Below are experts of layer 8 (counted from 0) of a mixture-of-experts language model. Rows are named router (the router's row for the expert) and show model dimensions 0-255. Each number is 50 + 10 x the weight over its row's rms, rounded and kept within 0 to 99.
After each expert's rows: "raises" lists some tokens whose logits its average output raises strongly, later layers aside. This comes from a sample of Wikipedia text that the model never trained on.

# expert 3
router:47 46 43 56 48 42 50 53 44 55 51 62 55 43 53 52 32 53 68 75 37 58 59 42 48 58 49 46 46 40 47 46 60 42 50 51 43 53 54 39 43 38 49 50 54 57 53 55 42 44 45 58 42 61 58 45 52 44 44 66 49 47 55 54 40 36 49 49 51 40 46 61 67 79 50 57 53 47 51 35 64 59 52 44 57 36 55 51 62 65 41 45 34 31 56 39 36 51 36 60 55 58 59 47 36 44 47 49 55 48 63 48 50 66 51 36 74 50 74 57 61 41 61 56 43 50 65 42 51 50 40 44 58 59 37 45 43 56 61 56 43 72 38 57 45 70 61 69 47 42 39 54 47 38 45 42 46 44 59 36 39 46 39 46 36 52 49 66 62 47 70 56 31 40 42 57 48 54 50 47 37 47 52 53 55 42 44 39 50 44 51 49 31 40 73 45 54 44 32 35 50 51 45 61 45 46 16 45 68 67 35 63 58 50 49 53 35 59 51 62 60 48 45 50 44 53 69 71 74 56 63 43 52 71 59 36 36 34 51 48 46 50 32 41 47 69 49 38 46 42 58 54 55 42 38 52
raises: "-", " ", " the", " |", "."

# expert 6
router:53 54 32 40 50 57 54 64 46 61 41 61 41 60 57 35 49 51 51 50 50 62 63 45 73 31 43 46 54 49 53 72 66 46 48 57 55 52 58 60 43 48 58 31 63 55 52 45 18 52 53 48 61 50 48 49 57 60 41 39 54 65 45 51 46 52 50 55 54 37 67 53 48 45 47 56 39 51 48 51 55 56 50 58 30 42 48 42 37 59 36 49 36 53 46 56 33 54 55 42 38 53 44 57 49 47 59 59 40 37 49 41 46 65 40 59 39 35 49 37 71 55 60 43 38 52 54 44 29 41 68 44 44 32 58 54 44 58 45 44 43 58 42 58 55 54 52 62 48 52 46 50 42 51 57 48 65 62 60 40 37 45 28 68 43 43 65 40 48 72 44 54 27 57 43 58 64 41 45 52 52 64 51 50 52 63 40 28 56 40 49 62 47 48 39 71 41 49 44 47 42 63 38 66 52 57 56 34 52 60 48 38 72 40 46 41 53 69 32 30 46 38 53 56 57 48 53 64 57 43 58 48 65 53 71 63 49 48 31 57 45 59 28 36 48 55 62 63 46 47 59 54 52 36 51 68
raises: ",", "-", " and", "i", ".", "om"

# expert 9
router:51 48 31 33 51 58 39 42 40 39 50 68 40 42 52 48 48 48 35 61 32 69 50 42 66 43 51 57 40 49 51 50 63 62 50 54 57 60 65 38 54 50 67 34 45 48 48 53 45 33 44 58 62 64 50 48 67 52 51 52 52 80 58 52 49 45 46 32 58 47 43 54 43 59 44 52 49 42 47 34 41 60 65 30 40 55 73 56 29 57 46 53 30 42 60 33 49 54 53 47 40 53 59 36 66 46 68 52 29 46 47 54 47 54 56 43 40 36 65 59 49 61 55 43 44 45 53 42 56 53 55 35 49 63 57 49 46 57 42 70 47 72 47 78 49 62 66 44 59 39 40 55 53 47 39 51 54 46 49 37 52 40 41 54 57 29 56 40 57 54 46 40 47 45 48 45 44 46 64 56 38 44 63 59 59 49 29 43 64 46 43 63 43 31 43 40 49 34 50 50 48 59 45 47 32 59 53 41 42 62 33 55 62 47 46 50 49 72 56 50 48 43 56 61 59 40 51 59 78 54 50 59 51 55 61 52 52 38 54 56 52 46 31 58 64 68 67 31 42 49 55 55 52 39 38 50
raises: "f", "it", "p", "b", "i", "c"

# expert 2
router:53 49 63 49 50 45 42 73 64 64 58 53 46 54 46 49 42 65 60 45 57 49 59 48 51 45 38 29 65 59 50 52 44 54 60 46 71 57 55 37 58 59 60 48 50 57 33 42 49 36 40 54 55 48 43 45 52 52 37 66 34 53 36 54 48 37 45 46 52 37 42 45 54 73 58 57 46 66 27 37 50 66 66 55 54 49 50 64 20 51 47 53 38 45 59 53 44 71 41 44 58 61 55 52 48 59 56 58 49 39 37 43 39 74 56 65 40 53 45 61 43 30 74 74 38 50 48 20 51 39 51 37 44 49 45 58 58 56 47 48 69 60 39 47 60 60 48 50 48 53 41 51 37 48 51 36 59 36 46 69 53 45 45 46 34 44 58 53 48 51 62 57 58 30 41 51 46 55 69 62 31 39 56 55 44 59 44 67 46 48 37 59 54 48 48 51 64 48 44 47 58 60 31 45 59 58 44 62 59 59 52 57 57 45 49 45 52 56 54 43 43 57 59 54 74 44 47 39 53 38 49 32 77 45 48 63 56 46 43 43 57 45 46 52 54 49 46 52 39 35 51 60 54 45 38 31
raises: ".", "-", ",", "am", ":"

# expert 12
router:63 79 40 37 41 53 61 53 46 44 36 55 45 48 44 57 43 50 48 67 44 62 56 26 38 52 36 56 45 48 52 58 50 59 40 82 56 50 60 23 60 73 74 52 57 48 48 49 46 54 52 48 44 59 64 51 50 44 49 63 47 58 51 36 35 43 46 58 39 50 58 61 66 51 47 42 41 42 57 44 54 67 64 35 78 47 50 52 30 57 45 52 54 46 33 35 43 54 38 49 46 38 58 32 63 49 61 56 44 38 42 42 41 44 49 45 55 65 55 46 49 50 68 54 33 55 55 39 39 50 49 47 61 65 45 72 35 67 58 66 55 47 42 51 58 53 41 44 49 64 32 43 47 41 49 47 51 53 32 51 56 53 39 54 55 59 51 65 66 59 43 38 40 40 20 61 32 62 39 60 60 35 47 55 48 71 36 44 65 43 41 49 36 46 49 52 48 49 53 53 58 69 39 64 42 44 62 55 49 64 43 57 69 47 49 60 39 50 52 49 53 42 56 53 51 42 58 49 61 69 59 45 56 52 59 44 45 59 47 37 46 54 44 61 49 39 58 49 47 50 56 46 58 34 57 51
raises: ",", ".", " in", " and", " ", " the"

# expert 15
router:52 56 45 51 48 56 64 51 60 64 58 58 45 36 44 41 41 68 57 46 55 61 52 36 37 54 47 44 37 64 36 38 47 44 47 57 46 37 48 47 33 61 67 60 47 53 33 43 51 46 44 64 64 46 54 58 74 65 35 72 44 72 49 40 23 45 47 62 65 49 68 68 57 52 46 60 28 38 61 61 53 58 37 44 67 25 48 67 57 62 44 58 44 46 43 44 37 45 38 50 54 49 57 45 53 44 54 62 60 38 36 46 39 45 54 51 35 46 55 45 52 45 51 57 52 49 54 28 58 52 47 40 68 43 59 30 49 61 52 42 67 67 50 69 56 53 45 55 43 58 56 69 50 32 67 37 52 44 32 44 45 44 44 45 46 57 62 43 65 52 47 49 51 28 52 52 40 46 59 52 37 39 55 57 44 65 43 44 55 34 56 63 46 40 31 51 52 49 48 44 49 50 48 50 56 52 47 44 63 51 48 35 80 51 39 51 46 54 21 51 71 46 54 51 52 53 59 38 51 44 49 64 39 44 53 52 49 58 48 39 61 59 44 57 38 49 52 45 54 48 66 43 57 36 42 45
raises: ",", " (", " and", " ", ".", ":"

# expert 11
router:48 42 50 49 61 60 54 53 59 44 54 60 54 53 51 34 57 59 63 51 46 60 59 40 73 55 58 42 26 52 20 46 48 51 62 53 53 55 48 44 46 51 63 36 54 71 45 63 47 51 48 43 67 52 52 41 58 55 38 56 44 45 32 55 58 42 45 45 56 45 69 66 46 58 64 54 47 42 67 49 46 59 61 45 37 46 39 49 58 50 52 49 46 32 42 45 47 63 63 57 58 58 52 57 48 35 54 59 31 47 47 45 55 56 65 42 45 40 56 67 61 62 79 50 42 42 48 30 36 52 50 47 56 55 46 39 48 68 49 52 41 66 41 56 39 54 38 47 36 47 41 48 30 38 61 57 60 39 49 44 57 42 54 36 33 46 47 37 61 54 75 52 48 48 37 60 58 52 52 60 43 48 48 47 38 44 25 46 54 46 37 48 30 56 53 59 50 51 32 50 50 57 42 55 46 61 50 37 50 58 34 51 66 56 58 47 39 37 36 36 46 51 60 46 60 36 76 40 74 55 60 62 54 49 58 58 46 47 34 44 47 57 47 49 51 42 63 55 49 50 47 62 61 55 12 35
raises: "St", "T", "M", "R", "===", "Ch"

# expert 4
router:47 59 62 39 59 61 60 56 59 44 46 41 49 39 55 53 59 69 49 55 49 56 66 50 54 46 43 25 37 49 37 55 50 54 52 65 56 51 46 40 62 46 48 47 42 64 50 70 54 56 22 55 49 59 47 42 48 48 54 46 59 43 46 36 35 50 40 46 60 46 55 62 41 59 47 56 30 63 31 54 64 60 63 55 34 45 37 47 60 55 44 52 53 30 49 50 59 55 26 48 55 61 62 44 52 50 48 52 47 41 28 43 36 71 47 42 62 65 70 46 53 56 61 56 47 58 51 28 56 70 55 45 56 64 48 52 41 64 45 61 58 65 49 65 50 72 65 43 32 30 41 50 49 55 71 41 50 36 58 36 44 47 41 50 54 16 53 63 57 65 52 71 49 51 58 56 61 58 45 49 53 43 63 63 59 60 48 56 45 37 54 73 43 45 58 46 49 48 30 56 53 48 47 53 50 41 51 44 40 39 49 44 59 46 62 44 43 57 53 49 55 39 53 48 70 45 43 48 52 49 58 31 44 50 73 46 60 43 54 46 61 64 39 34 56 45 55 41 44 37 66 56 47 35 47 45
raises: " \"", " ", "20"

# expert 5
router:60 56 47 56 62 66 62 53 62 61 51 64 64 37 48 62 59 51 53 54 45 64 52 43 44 55 40 34 46 39 53 41 36 52 56 51 45 49 45 43 50 54 54 27 44 55 40 47 48 45 34 44 56 75 58 34 62 47 52 50 50 62 47 45 52 55 53 39 51 36 42 70 52 51 30 41 46 52 55 41 43 53 61 48 62 60 43 54 41 49 43 53 31 44 47 34 47 62 40 63 45 55 68 57 43 30 49 63 42 48 41 58 44 47 51 57 47 48 59 58 49 44 76 72 13 57 34 45 40 65 61 41 61 37 40 55 41 66 53 58 72 63 46 47 71 39 60 44 46 43 43 50 40 39 58 58 61 50 53 49 57 45 41 40 49 34 48 47 48 52 56 29 48 43 46 61 40 47 50 41 31 35 41 49 49 60 42 45 51 32 42 62 40 48 41 71 55 48 37 51 56 67 44 57 38 62 46 29 47 36 47 63 47 69 42 47 42 68 41 51 55 49 55 52 55 50 70 55 56 56 48 49 55 51 64 75 51 40 55 38 47 61 36 55 50 67 53 42 47 60 65 55 44 35 39 41
raises: "at", "ish", "as", "ik", " of", "ur"

# expert 7
router:32 62 55 47 60 57 53 62 55 61 57 56 52 47 67 45 64 54 56 69 53 65 47 47 49 41 47 55 35 60 45 43 49 54 42 57 57 58 63 47 46 57 57 48 59 48 48 58 40 44 41 66 59 55 42 56 60 60 52 62 43 65 50 52 29 44 35 28 59 35 40 60 38 44 58 49 54 55 46 40 35 63 66 53 55 48 54 56 50 52 51 46 50 42 56 37 36 65 36 45 33 63 59 34 44 35 62 62 37 40 47 43 40 51 60 42 49 48 57 42 57 68 42 51 46 63 50 36 64 43 45 48 54 34 53 44 47 59 61 43 60 56 40 68 64 54 49 74 41 59 53 72 28 42 72 51 59 59 48 54 26 34 36 48 65 42 54 48 40 53 55 41 30 53 58 47 56 44 57 35 46 45 58 46 59 66 34 53 49 57 52 44 44 40 42 61 62 48 41 43 33 62 39 42 48 61 65 46 48 62 36 65 48 51 53 38 40 55 36 25 55 61 37 47 57 48 45 66 56 61 67 54 50 32 55 52 31 55 56 43 48 73 42 45 35 50 43 33 44 39 55 54 68 46 43 43
raises: " and", " ", ",", " R", ".", " B"

# expert 10
router:46 66 43 27 42 56 61 68 47 60 41 65 38 53 56 45 52 73 65 54 43 60 56 40 50 37 45 48 56 43 49 68 57 58 53 80 65 70 59 45 54 55 59 32 34 67 46 57 52 49 36 55 44 51 51 51 53 57 49 58 48 46 44 54 31 39 46 63 58 60 56 40 46 41 51 39 33 60 48 35 45 53 69 50 42 49 33 39 61 64 37 41 49 62 28 31 39 48 52 43 36 59 45 50 51 45 38 58 40 29 43 62 40 57 46 47 46 71 60 46 37 45 61 55 37 56 48 40 40 57 61 45 62 49 51 50 46 62 49 54 68 64 64 38 69 58 53 47 58 55 51 47 32 42 50 63 36 60 59 33 71 56 52 52 53 52 57 54 45 55 42 46 38 39 43 51 56 48 62 63 31 38 42 36 39 52 56 41 64 32 41 51 33 45 37 66 28 58 47 44 49 59 33 41 58 57 54 46 44 61 44 53 62 59 46 54 50 48 50 58 62 47 67 57 64 51 59 49 67 57 37 41 52 43 64 46 46 68 51 37 58 52 60 47 50 54 53 42 42 50 39 59 61 48 38 35
raises: " and", " in", ",", " (", " of", "."

# expert 1
router:59 74 54 36 54 59 64 48 52 21 42 67 47 25 44 52 63 64 63 42 38 57 59 26 51 32 44 40 52 51 48 43 52 52 48 61 55 47 58 51 59 65 48 48 48 53 64 54 42 55 40 59 47 50 56 46 58 60 30 72 52 43 41 65 42 48 49 45 63 41 47 67 72 69 62 60 49 67 53 52 65 49 49 32 45 50 58 59 41 54 40 39 57 45 63 38 47 44 42 62 63 37 51 41 54 43 53 80 52 33 48 46 47 44 54 65 55 54 46 53 47 48 62 77 39 49 51 49 50 42 41 49 59 44 54 53 35 55 57 64 60 51 33 60 56 51 35 51 40 51 37 56 51 36 69 68 55 38 46 48 54 46 48 36 60 45 60 54 62 47 47 66 38 30 54 52 53 60 39 29 52 43 51 62 49 53 43 56 49 44 47 52 51 50 51 53 41 41 43 42 64 59 22 49 54 57 43 46 51 56 40 44 46 57 68 41 43 61 49 41 36 53 45 72 40 34 57 46 50 58 49 50 47 56 57 57 57 42 46 38 56 51 33 53 56 45 60 30 30 43 50 43 65 33 54 40
raises: ",", " and", "'s", " in", " S"

# expert 14
router:40 62 43 45 58 43 70 65 48 52 60 58 48 51 52 38 61 45 44 60 37 65 54 44 58 36 40 37 55 47 61 50 52 55 51 57 53 54 54 50 54 48 50 43 54 57 49 47 38 53 43 42 55 61 57 44 61 40 36 52 37 46 34 44 46 39 51 52 53 55 68 61 64 52 47 53 25 56 63 31 47 48 63 36 39 48 58 40 62 42 39 31 48 38 38 49 29 61 49 56 51 55 57 22 39 48 62 58 35 31 40 50 50 40 57 51 56 52 59 55 63 50 73 54 51 55 38 40 42 48 67 27 64 30 41 51 34 40 37 71 70 50 54 54 64 53 60 53 50 68 40 62 72 42 55 50 41 56 63 52 43 54 30 39 43 58 68 56 60 54 62 58 41 35 62 63 56 39 42 55 45 51 57 48 48 63 41 40 57 36 61 39 47 51 61 63 46 48 40 54 64 70 52 68 55 70 37 44 55 36 41 37 70 60 46 30 43 56 40 45 53 58 64 38 52 40 52 43 51 39 46 45 39 46 51 59 58 61 63 40 50 70 54 47 55 54 57 51 44 44 49 57 52 39 42 51
raises: ",", " and", " (", ".", "\n", " in"

# expert 8
router:59 54 31 31 59 36 57 62 67 45 51 50 50 45 60 38 58 49 66 58 43 57 67 44 66 49 48 42 31 55 65 62 48 50 55 59 61 58 60 59 59 50 52 44 64 48 65 47 27 54 41 54 62 57 43 58 44 56 38 57 40 43 50 32 48 37 38 38 67 34 62 77 57 62 47 49 35 52 48 43 49 54 58 56 74 62 56 53 44 57 39 43 43 48 51 56 68 49 45 44 67 47 52 44 59 49 43 56 49 40 52 42 47 55 46 51 58 63 66 53 65 45 45 59 52 55 44 59 46 59 59 50 39 41 51 51 39 49 60 41 71 54 36 56 43 64 70 74 41 33 47 60 39 46 47 47 55 56 67 41 44 39 26 41 39 38 50 40 52 52 47 55 18 35 46 67 47 66 46 56 32 59 52 38 40 59 39 66 57 41 53 49 41 41 43 38 53 42 36 59 36 59 54 42 42 58 38 52 57 61 55 36 63 50 49 31 42 36 43 55 57 49 62 68 42 39 71 48 54 44 57 54 44 55 53 51 36 57 41 51 42 55 34 57 54 51 54 55 40 46 67 33 54 52 51 44
raises: " the", " a", " "